Below are experts of layer 3 (counted from 0) of a mixture-of-experts language model. Rows are named router (the router's row for the expert), up (a neuron's input weights, with its number) and show model dimensions 96-143. Each number is 128 + 24 x the weight over its row's rms, rounded and kept within 0 to 255. Numbers have three digits each.
After each expert's rows: "gets" lists some tokens that make up at least twice as much of what it gets as of all text. This comes from a sample of Wikipedia text that the model never trained on. Tokens count by the router's weight.

# expert 11
router:117127108145132102148138131137152144141123123147114136143130139112125131147143152128106095096086146135149079164105107130138142127164123095168142
up0:158177151089127135103072126161150113135147111136116086171185088109141124136153169175149115114146095126157162161138157118144116111124141121104105
up1:135069121075148153130145122105106164142126097109122116117090132108137110126161171129115132144096136072107129099132125139129111110127105142120136
up2:123139164132143108149124111059148162135114118114142126116142092089125122151129106146120119154133130123160129168115112139103083135134164112136112
up3:098132151153113132126100137124085104145132125119110105105149125116111152135108120127155185108157127160108118148130149116130113146127131152143129
up4:131110106088135122146124103099110173148101130079096092147123106124143163137112080189158098146108158126110124101171115112080092138150122143121147
up5:112135127076087137105088134110153117149062078119130093158127137124113123101178108161175136161104125129103168134119134151116146106117119131118112
up6:085135130104149106121076116114130151169158138114142105176129143133161085145133104162087142091124121120145101144181125140145145106114113124119163
up7:093136129097142108130114158148087044140133127116127120122139146128146140130146124100127168139137109107117125126186119135118123156069134109137136
gets: "\n\n", ".", "===", "==", "|", ": "

# expert 9
router:157114115126103086115185128117169145126129124098138127137142119130168145130151144155112139140165130154144098155132117111126130162100139167106146
up0:124146136092120149137128133094119094181099125122106050100132148118152147130151107137115129110153084137152159152130139155112116126158099124117144
up1:102106108118147134128150101124110150152150140169147117116159129107102146135161151113162108117084145158157137167137094117097149106119128134081143
up2:100088100159117180163131087152154139123105089145138105118127123092100122106145118108119099129128170155122142122153084122133114095163093128162162
up3:130114169146099124152145159178138134170146103098145152098154088155122142131141141113168096100130121095132153133132085122152148124131115101142150
up4:093152119172147118104063136111147120107121175122152156124155160135130150128148121118159161092114125189111127128156155078110185087151121118120096
up5:161138149127107122079113145103100122151091135146095118166092110103120128144157094118163133139146168125122139066124153095103109119066117137124100
up6:112089149122105160147101152137148157184122106105123124098073098145080132098159177072157132125118135140140163144136161100128080143142104138128148
up7:151163119148125139099102114088113135095077129142112093134083123120110112139114141151145105074150091125101107094135152097119151114161134100149130
gets: "\n", "- ", "a ", "was ", "is ", "\""

# expert 12
router:144105142135146145120123124108125137132160146106170124116122155108123130124124138118111138091176142116153068173139136076076163161075109157114099
up0:159182162140136113078115144131071136130128155131124126095121123164110120128134103111109101147113097136132137103169125136121128141159166105085162
up1:129104142155123084116105119133137133141098073128103087173154139107083095155143153140101150161111110083156172135091128123167131125115151115147114
up2:111114107124099118108124131181131138112137108096148128139169103115158133147129144129103138117133154106084134111089099136138141106150128106089131
up3:138154129158111120090132171110112108112069131157127140132128086120159139125168106084119121159092158162108127160122147115107125097132096140109150
up4:101123127137159115135116129109112105102145125151164135183160144101095143136115097113138108073132153138132110109173166094110114097146117095131174
up5:134119126119125127116171130158123127127090117137123082146167099142129181120116129134132112126137134092115106100138092104154149121141152119129153
up6:106164129089155091099102117138127125169081154166131104117112146154100139125145107139170123136136120114096147094149129120085114111152153130115158
up7:143133120131109149127111130178125132147101111083097177136134163135140091152171116122130099087145117102131174062135141094198185098138169151138089
gets: "a ", "an ", ": ", "the ", "and ", "by "

# expert 13
router:141158124159133167109143151129125117106128104159157154102121148105132171159159127102132126164148082091147156118195152088158166112083116169128121
up0:148150146127163143109146111131118124122186143122134164114096130156099114134125147163161119093155139146103116135156163117130167110135145158134118
up1:183110137151096130125099145095078158176110140138155140118115088081109107143125091127171090092120130124124118104098121143118111103146186170133139
up2:116133118098113117126092121100129162129134135143138126158146081176076094088135128116156104129103104150141079164157146149138102124114133136148150
up3:112144145119153096097109120148148083123131135141112125154137133124059092118091169064174131134131095187132160142137125102134088136134129154082095
up4:139070147093084140137101175113110122150129125107158102144147109102205093132130135135148122124098135177082150119151144158169073121140131166090139
up5:161095151080099127134113105132168118167148080117127118111135121140083113145148138069125111116102137130110102098141118117132153083136145115072183
up6:117134125131179107081134122114155124155114155119104142121158124142149136083139082115160052136137094098113135077151112170151124112138151156101106
up7:137116160124117107155150063141163104165121149143178109115127099104168136112110108118156119107132196136151130099120112103131102105116106120110123
gets: "the ", "(", "The ", "\n\n", "- ", "/"

# expert 6
router:189109131146149124163119173093107144135136162136116121159082166105114105150106122121125116099139120140149148124172170093123142087110160129142150
up0:105106162130143139149169158150137100147110092085123135108154133113093138140111133133168127109136119110101153082171131133184112130086117126065123
up1:084122114129128108126134151106131149150104179134114122115179078153132157128135125134144115105105095136085133148152160145088135112116139108136114
up2:134081155121089114095114105100154097128116166112162136115134112144144128113117099111119094127079112101145153128157102125133098156128144135113135
up3:109164157128126106180133179096132123166125151143113133112120105092135125130112110096147111111124151095131130105152128076122158114125178135102141
up4:170152143170149112122128119088142103121118119128135147166121119139081148112090099108119135106124139115138083079112140127091152095161156103096148
up5:141158125155099102127157139137113097128138081139108122116133110111119123130130096105136086124072167111104146105170136127131123130168140129102139
up6:108113093123157108140123131160118124121098148133161138201149071171073134112107091105131107095113094160144143166133122149161116137098146136120144
up7:118100109111126119190078091139126133112110126129108128144131115144132120141142133141167101122098113119129133125158125110136140176125156177122152
gets: "| ", "\n", "the ", "- ", "á", " "

# expert 22
router:110120095108141116178139159122112155129101126116094105118134132116155092105130144155117084145115060102109137107163090164110109140164161102134171
up0:145124122134085132111089100129119119125110113105112137110129096122134184099113145133145137147123111171133137116108135124134138164136111141085112
up1:132134147152153091110100132164127123105161137116171126123162108195127149139140123119183086119102116108119123101114151142112125169119154134111101
up2:105106141100092138117141079119086136106147153134096105139117157107160108112163095128155156125110125123128086158082125137082089099105140138123067
up3:132093154101146158119153117122130135128133118145124114135107113139130138132155140118172136145154148150145118124070160113150132125070084178099148
up4:155139128114099105119115118113136125188102133137127117155155109178121134115163140110156120150134111120148131111092121151141115125122122184139129
up5:126109149103143115093152114125118087188100103124118120120170094078125127125150128135147115158116087145146130149067136137126079143127138154129082
up6:098153113128108145137156123119147123117146139177139096135105102118095062099132105133144115146122125137155089127106139121101120082153073122150084
up7:144090127128143130086122128097147131138118132129157128108108108156132125094121147132122120112121106135135191099163103157109126093121157114088152
gets: "==", ",", "===", " ", "\n\n", "== "